python train.py --n_layer=12 --d_model=96 --n_experts=4 --experts_per_token=1 --d_expert=224 --d_shared_expert=0 --activation="squared_relu" --moe_layers=[0, 1, 2, 3, 4, 5, 6, 7, 8, 9, 10, 11] --router_score="sigmoid" --normalize_top_k=false --routed_scale=1.0 --balance_loss=0.000216 --balance_bias=true --router_logit_norm=1.5 --init_std_router=0.00879 --lr_router=0.000673 --vocab_size=5338 --norm="rmsnorm" --norm_eps=1e-05 --tie_embeddings=true --optimizer="soap_variant" --lr=0.0089 --beta1=0.95 --beta2=0.99 --grad_clip=2.0 --batch_tokens=[16384, 32768] --seq_len=512 --train_tokens=187500000 --steps=7709 --dataset="wikipedia_en"
Below are experts of layer 5 (counted from 0) of a mixture-of-experts language model. Rows are named router (the router's row for the expert), up (a neuron's input weights, with its number) and show model dimensions 0-95. Each number is 128 + 32 x the weight over its row's rms, rounded and kept within 0 to 255. Numbers have three digits each.
Before each expert's rows: "gets" lists some tokens that make up at least twice as much of what it gets as of all text. This comes from a sample of Wikipedia text that the model never trained on. Tokens count by the router's weight.

# expert 3
gets: "\n\n", "|", ".", "s", ")", "y"
router:160122086201130152082118087069155100103138097233110131109094097119059122123137128129188153154134157163082129165187170131097118139098085183145111070120104095110134087076156118172104136159105170151163123128134167096193140128129083106134157146098106100155133136092119114128136131110166097145
up0:143129147132125128089158103106137172054128097112113073191107124098130084148138071129113068116163158060168132139131078116123139184108119162111132166105112133122145075160156074147075167174140096121116119089180103180105154143126127104075124158085111150146096139119168147153088151124156070207
up1:143163103169102163087140100090124107185129063099154135149134081097149115113145162186079108119170170111093140194146154109137106113148110161150121079092080128132110116163195170104124182128103100152118109144134155103080165099124061081184137151113089064147168173122124085111118131116169081119
up2:126135154176106119085166168115153055140105142127096145055118114107130132109144145084191134165094132186131092074156162080183140171123051182123127075081071108132154119091135156158176122129114167111160140124175131085140113160135096115106111149126098140118164136160138138152065067095138098120
up3:144115124124110121066170121194174152140140134136071107140139097088154057166153164141148153117105110091127138166123161114165088091090185191168103107180045123159159135115067181098117165106103114159131144086135154092183127106065150154098175155132141145140153151121086104111110110139111170136
up4:171132118210083138100088060122084063139108139109132123131072086112093157115159164041122104127147121154095133195122169155155161077098105138110111119128156120147075139124126163113121124129078130056106152141141105116155139102119103082142103145071145132131105103157177111131097040130136155156
up5:156159110142119121147170139112114101138090102060137173057107105146130074153134161160170180104112134207108124072129118140144108123131156146116099066094135130104076160136127168210129161130110126118115183150096097142169130099095217090117129128131156076160074159095104113096125119150159085113
up6:177188193132077114109163081100073088162143148117180032180162150108105118102137114173111092113122100168114103119136147112140112109099136121141098130101158094100148138067168144120098100154164112147150172098110103120149097114159085082176170108182120157073137156158106103136146102162145069111
up7:146141142138136169095140121112103112176175091124129137169124184145141152082092083163109191114117187149161133107116149108141105154143117082180076110141134177085127162130153116104164105175163135126083156107113124095132142116059128126088077114156123132094119074080071182187137127179125216108
up8:181132170161129164141157149166070096099174148094180107122115150135081104084130180128137145100131128139123147161121115159129091051147120141142093108087128114093138142128154140172074123138151099057121106181139145093164130103031170143097089156126102089090137144197140114191159155172139105134
up9:124203098075135087156164156178148196132084102112180162139124174075087078132119130134139096121092104154188141073158085163147180160110090108142141137117125168120113096104119100135190126149116129064110100150138100131202170073127166156092127153145134128136111123098133117105148200115092113124
up10:126127114080135161101095105159158131091089123118149156104144092150142194129151177109149114103085117105151141085152173120083090143101077118127157099152102122121145165120140169198144157133025088153206096163119176085117139197129123113163157134140126128138153096099069161174100095168149139105
up11:139129102138103105067099095084127156080154187127125134100114117162159176123112178122104068090090181088129144153153106143084153111192052147052144107103109152105148167114133136126127083108126122158107143098128142133067140090111131109117146136096131082080206140068174107133082133127187141127
up12:114143134139094160117170140137119103117096172158100122150148122150132105161104102137177056083136150173041190188126167141159158130142132125179143102056074108176112130157097139122136157121106198114117119103139132156108106173123087123114066121154107154127149136130095092161098132116120024093
up13:164178176151182124095152131136126091159085108123178103140140149116130159090195115173162159114159151154106171111104160149112100144119105189074134138185045179096196108112166112147119113145141162127162121139123082103144143184112092133150192142157091124109183092140141106126150130058121091138
up14:209145146187132163125149150135079155109165131146105147100183173157120145087162146104159100133139117153062130101142123119124090077151171138125063089115096116149168147101168070152178142154112111138133071185136089081136164161110126104089141118053146094121140086110159118181149188132108127162
up15:110184122153093106051160095177152098072144127096113155078151125146096123189183140152172126202111115140124173129093115137127177153147121151126132107112180157073155141176138068090152073161139208113149076140167097120153152130127112106121130162149113159143161117107100119120140124186142068138
up16:130151107161133141063149050097122109114166168108166122163189093067124109153099144129126089092127159132205131138162145128122116077160098160156227106144153121133119099089131078139172150122142154104134099095139142133158099137126065161167126138138097153158123122082048112171079108150103128156
up17:124142132163165160095131135072134151092104206157127105151111128092100111139162109111112114163082107173090201108159202056142100172123113068162110170170129187144102085152115143174144139117099104132098092129172140185168156150109094111112136095128162087145145131108070104141119114190157110124
up18:164157133154085105203073109130124127119138064153155138145121165096111103155122111090115114149110062120136129130074103097060163128099137057108101109139176226089164138109132100133150148124137092136075088114127081174135162119148164132167154111158146101207160164146107116114113105175110125102
up19:100197144183104079071176088159184134117159218160086097131188114101134115130091141112099135142156177079173101121101074136129179105143102087079102140103097091129102119110131133128115131183066145140124158138133115112118188088088107097089125145144129121121092146112077111120123150155168085101
up20:153175088059081110059099126126145126116204149202100157135168133131123130126144174104116124150148176081083136123146133119107127123121125148174113093162181098159169124100074091133109120129101074102067143107146119159104117108158130057110110149170091136166113160101104140143125124150197059157

# expert 1
gets: ", ", "the ", "in ", "of ", "was ", "S"
router:087100137073062101207122143190100157125092155151088125102142077137124163091138076147076148110180157153163128104139094110156110124156159065115140199152147070169148143132106190130106156058114102153124148155124119122066113080113108157125131126122120093154153126125154145129210126119126147144
up0:133158082172120108119115127063133101163121091060123137180136097157118079129113101063134178166138117148130097071146201124139107116147145109188116126119142166092141167138127181097126139113116110104155086183140100111127175134121181107164104137193132057111182125150177095139129154092083079157
up1:174109085095096105189079096101150168149130112072180175190142105149202103125120128114178127061097115127119136066121144151149107120144103099081084113168087148084166079089110092109175145119077106116074122091161115160103101117117121113125121213122123112092132135143171159135159133151125104127
up2:093169114126141095149120073149130127098131126170123136209123044088131115137100180170129127126074167159130089115122150176158095121114148074116186147086148177160085151150127123094066144150098107154138139109151134138110111150122163130090132114129118072197126151140171042146121146047135147128
up3:051141080078122146205179078147120127128093129151127158129151129153087137078052143181094143104136118086104161184137112120085113141087121105154156115164102139098115157130107142138120089097146151156106141089096120037097064144128164100107171187162123070111102144125114152112108166151138108112
up4:153110151115062130223154110151143149105141131175115168155116103082096136092171119159131118124117140130091168092163164136099134127097129122122089114146118146138134087137152159173115056149154103173157105131164105087100098134039127102129128130106112095123124129222174162120142210153139109066
up5:161153085138205170145125106111136119087164139122115054153114101079147162137138134138195100150160118119175118109093149120089097157076113153121147166117117116109123081097132159128094145084139078115144086085161118158115161111147088104216092179156187104165071135137117095167173141134186110147
up6:114193111118137166142069132113085105102143191185111104156146134118145120142234145157156103133147161182168124130139139158082116141118104134106138137108091100125171112091111044091144081105119140115164050164157093109140110133120110142122125151154092156139142136107153166196142176098165065139
up7:114173143113106133117065139157074101116094094160138139190164117144155061098134062096151155107112164135164110075095122098174142095088179113146144095177068105151087132112114134162157117075172147168172067143130176109120126103094129123079066142093122112123136074156170157130123180138148129151
up8:154101073086136106131126132119114099052159143202107128100143092126121222099084121184087123164112159086129143117172133146112137123195214116089126136134148113166110132105125143143109121192187111126140074108125157121106109105125165136095144150110149081132154099196160097154145102111087150171
up9:107080114151169112164144125130136171068106104127067091146106108165146095142130121134132116106120180093129098142106110122150091175107122131113108169115108152183237082096130132064148092087095073138135129103079111170130136111157148122061207147143116075139176120112075091159136114142120164110
up10:185152161088145110129129128099142165140128070066148163106140099091084131160158101091141180164135137194104103105149195160082099133139111116130131110126136115152087160115166067142150099135134127117164083143171111062180151150157098051070105113171179098108151114106136169139147145071131106166
up11:148133093097124090154116081094134144155120056131110083084143140096187099137176076101132138088145148128113143089096063133161154114122140101184086114130071090164103116144099199129158137112222171151090082105123141039091091108108121129134128159126153158139144141091144073135132131157103138126
up12:106153102095164157141040140150144115124149059155134084186115154114190065132195120095150121114140109176148147112137114120203143116124186075129162162157087122111108108124187135151151135078162120139171130089128140105163114137097126131115031100131092116148154076166124142139127166131091120123
up13:176165077086134068145105098110136135119133135159093156097071090121118061097109125165159127082121151100082176125137187097112115147181072138138107175118140157110100166092133140152094101126173157143141127140153106169085152126112171148163140198188105103083161149136202161091135102128159177120
up14:113098148063098111175184143157109147094170084136105084097149128112141129115131082154126146115133144104116150117177135151071095176143094184073139187076103142151082115147122156079115104095127128112123057129118039130151153141094108077148145127180162133125158111120137132215164120127117090173
up15:131142141116154143199126130153129120127187136145138107108145142135097155114087159116144105155121115142128088151183096111077097176151144114115068116080106086148105113100098114089151189124151091128179120120108107208079159154168103093180114150126093190121090100087156146101115106130199044078
up16:120144185080136085154164145154080125135148151086099143183085084195092166151095166163152076129079108067095105129127156117101088092121102119089144153131108098116106123131113128177061088099099121158152133081134090149146107081137131059110136120106047084119154099163152106157150155131117156171
up17:085130113100179103157120084148130056122188110181130148170079080142073147151123123165100140170052177161127119122140164062147118124150160061106151092053093128133149166117130146105108152140128136168145091191119152132143166110109139082109083114160146103189146160091152153169137127110111131138
up18:097107135113133052160069092103084159125134201154089181149188137076124142105099119165108096141121085139149141124106183116130122199165121151093102144074129136132093088108110160118153135151189157080167164156158115155161125189132157122103136115140058106165166185139125114105084132123095156121
up19:158180140113152144135143133177098145154078140124079105161171102100092127158115172112074083123138200147177123121073095142144054161174096126115192160109124154093125166089114144179127207141108113152112109108117161065154134088088125120104116105145184101152149117112180121167094146097101092149
up20:112176116083078080145141106119170210129106158137125109134149081144156122124145130125119125134119150067108106102143120127129116169124117100090186151130038105076117084123127088086182122128108122141106099074130104141045095164111138096079132173178064128143106089115125124129194156129140154187

# expert 0
gets: ". ", "- ", "==", "\"", "'", "a "
router:162132157117131163090154156095156100172131148053152123176126226120180139177085153075094111137093090080148125098092090146136126103147135147105137135158146180134105157159138121083148097147188094078108126111123105161125097137166068145143106111169132197079151125145120106083073133139090162139
up0:169173044176164079115140101168119195152116071127116148123105104143060074120165120129133099147144122151157092134108087124124164125158108154153092160157156127047138113148143155148121152109095121150137123110195154120107155121150060137169124102154130159131177137149151156123213112106083184140
up1:135142160100135106116162120104133107162162103153129155158071146123099141051101090082119147109174136108051098131126096188154099098136097150102095097116102174164110133142153113134146056150123180127094166165139172128173096120125127118056087150178178121152162115225164138110156135139095140148
up2:144157092137152116116139191184113161111125113066160168151171130100113071083133141166125147116108087091080127125128145086108157150087071101174140080142088138123174162163127107082102108133055177115165105111155136127085174210137180095126129137142110168136084118157099119148124111060086117118
up3:094129117104184103111187166091130100142149117092136160116171157114110158182119104131111147141146136141160152152131093082038136122158144110122120087106166184125100168163157143102164178138157119190166126106111138152154102185109069091118093154153120177094161158138110075207119150170079117168
up4:151157133109155167094102094141170076159119093130120099108214105138139147181132167132164099161118095137104131100099124135133181122131094081094122095132148089199090093142127132107168124138122137095126175126231106128103109145121127183131119019116124137063108157119137137115098112162088144172
up5:096150101149145114153127103166114227079119127144118162105097088152096094156161199120096118126094136167149122153102130154124141152161124120051091108133111128110110130162169123132128130101054129120128141092186142130067183202153110198208162135108111075154140103138156133144114143126115169146
up6:097126110127105112154155124113112176112085161121177107184121142116108174173079092110111068157107158144169153191113092110133082168149100169129068128119141158180115078042134119109164127163099100151079174117108140146145108072150164091072150107173146128075125136148092152124140144109070169117
up7:168079106084100133082113128072096103151149106188112143158115133098158145169200149105112124100092111070088113086148102117152111103096122115094142158114124162081106112088136160090029144147192138130112130164106115125118167203075124081166130091143091147162124100112154126066127124117159168115
up8:141126116131157105113099134111061174227175155113143181179145079102166121130105131132161099125091178168122138122126136171136137046092097114090082097072085153094156137134144140158127167132143084083149154166115125188140090162074153155103074128123164087139142157119129133122150090102134162090
up9:115162151134150105123141163117123100131109171069146096132148123181081086152092135042130141161128099100184160152126081114133155089137124118075166130080082130092093066124118133088065153182157103140151074133131042135137105155135172062101161076128099188093139143105131113115115120127119131151
up10:165133106108130166154171157050103090149169105133156150114141118099082143119158176096095106153215149114115139072096123139097124158101141114125118147160144106123126192131139113167152105104178109139092114111169145084134120120186174057091151069138130078152115133100127053152115169138061100156
up11:077161132113065113127162177108191103165209177171164140160133159172139141114111149128137139113155121141165096084124117040127122142166163147072131104155098132164198183147121131097150126104156147143184115144138162152146136114098128074131186122178102132173079127175105130111157111150109100156
up12:128141122102126156133188151112185128137192118109166144137138126102146191178140104045140119142109119214117105115142121125088154068160087106116138135110129141178145113159156128134144093075154149089174149175076074079091113172165145080087161104170174117107118142185118107100130103088152104130
up13:196124148075109141091137170111145092103133091143165169142142132134081119117139101147066113109119166128135141042150101129129124037143136140090151121082107120125130179144123130101076109165199142121134106180094109121096140123106069111076171091133147144118151051124161192122150143163107163086
up14:101176131179121138097144221129151131087114190095140124138161148113131166171090056134098112103114090077128109135130067120185069155110158124111132162137103186172136145144126082143112089111110116097085095165082167154125128161110099118111133099159070117147150098130076044121141113131168119118
up15:156119113115111135074136157187129146092152094141183167092099073174141100106165097117104142138163133124110126107124150146070094168074101132132149112135081144129103075161144172168211164186157129091153158159140097142170128187182116165074101129110136154135092108099133175202092130120131163114
up16:087144116116092107085145191126165097128163120142176114112078178101077113199181125129222136068127104130161124110125143107104098123062109129125113142082109147134134126133103161153090103153079107088180137170133144130193087077080091119135123118177178085104118169163123128088121155119134096132
up17:147174176115160050098166150131153176108154176146092108174109147155155112144153135092089134054108110129175144089113161129113170155149100125158104097117157159174099126111106116069149105211185075096128066161112129192116100121142109153159146142120134167132128128131197080117150094123122097114
up18:156139092130105134191172112116174121131164143105103152105138131105095130152182137159082135123038177165140202102093152142122113120081170186095113151122175152098164183111156162127198111124130144088111128140156109113122134161157110176089094087126155125097170095194095132149082145162091113165
up19:157151106194090139098133158150154156152145158156162142096187157132100059053120143073098104140109172167108135151122128165139137106181111106131071134154156213163100099103153056135097136155141180090111092137171129123085154104069121136141171146164163171151134123121165129139140135084092159141
up20:129115180160144153121141127141147094113131100066169155214120090096189096141096125147083121143095066089112109123127107149130128051136057142146087142078130105147090095141178143142091127108143111077093142116083108155095100119130113117174146138136106186172092130088164106075080081105081135153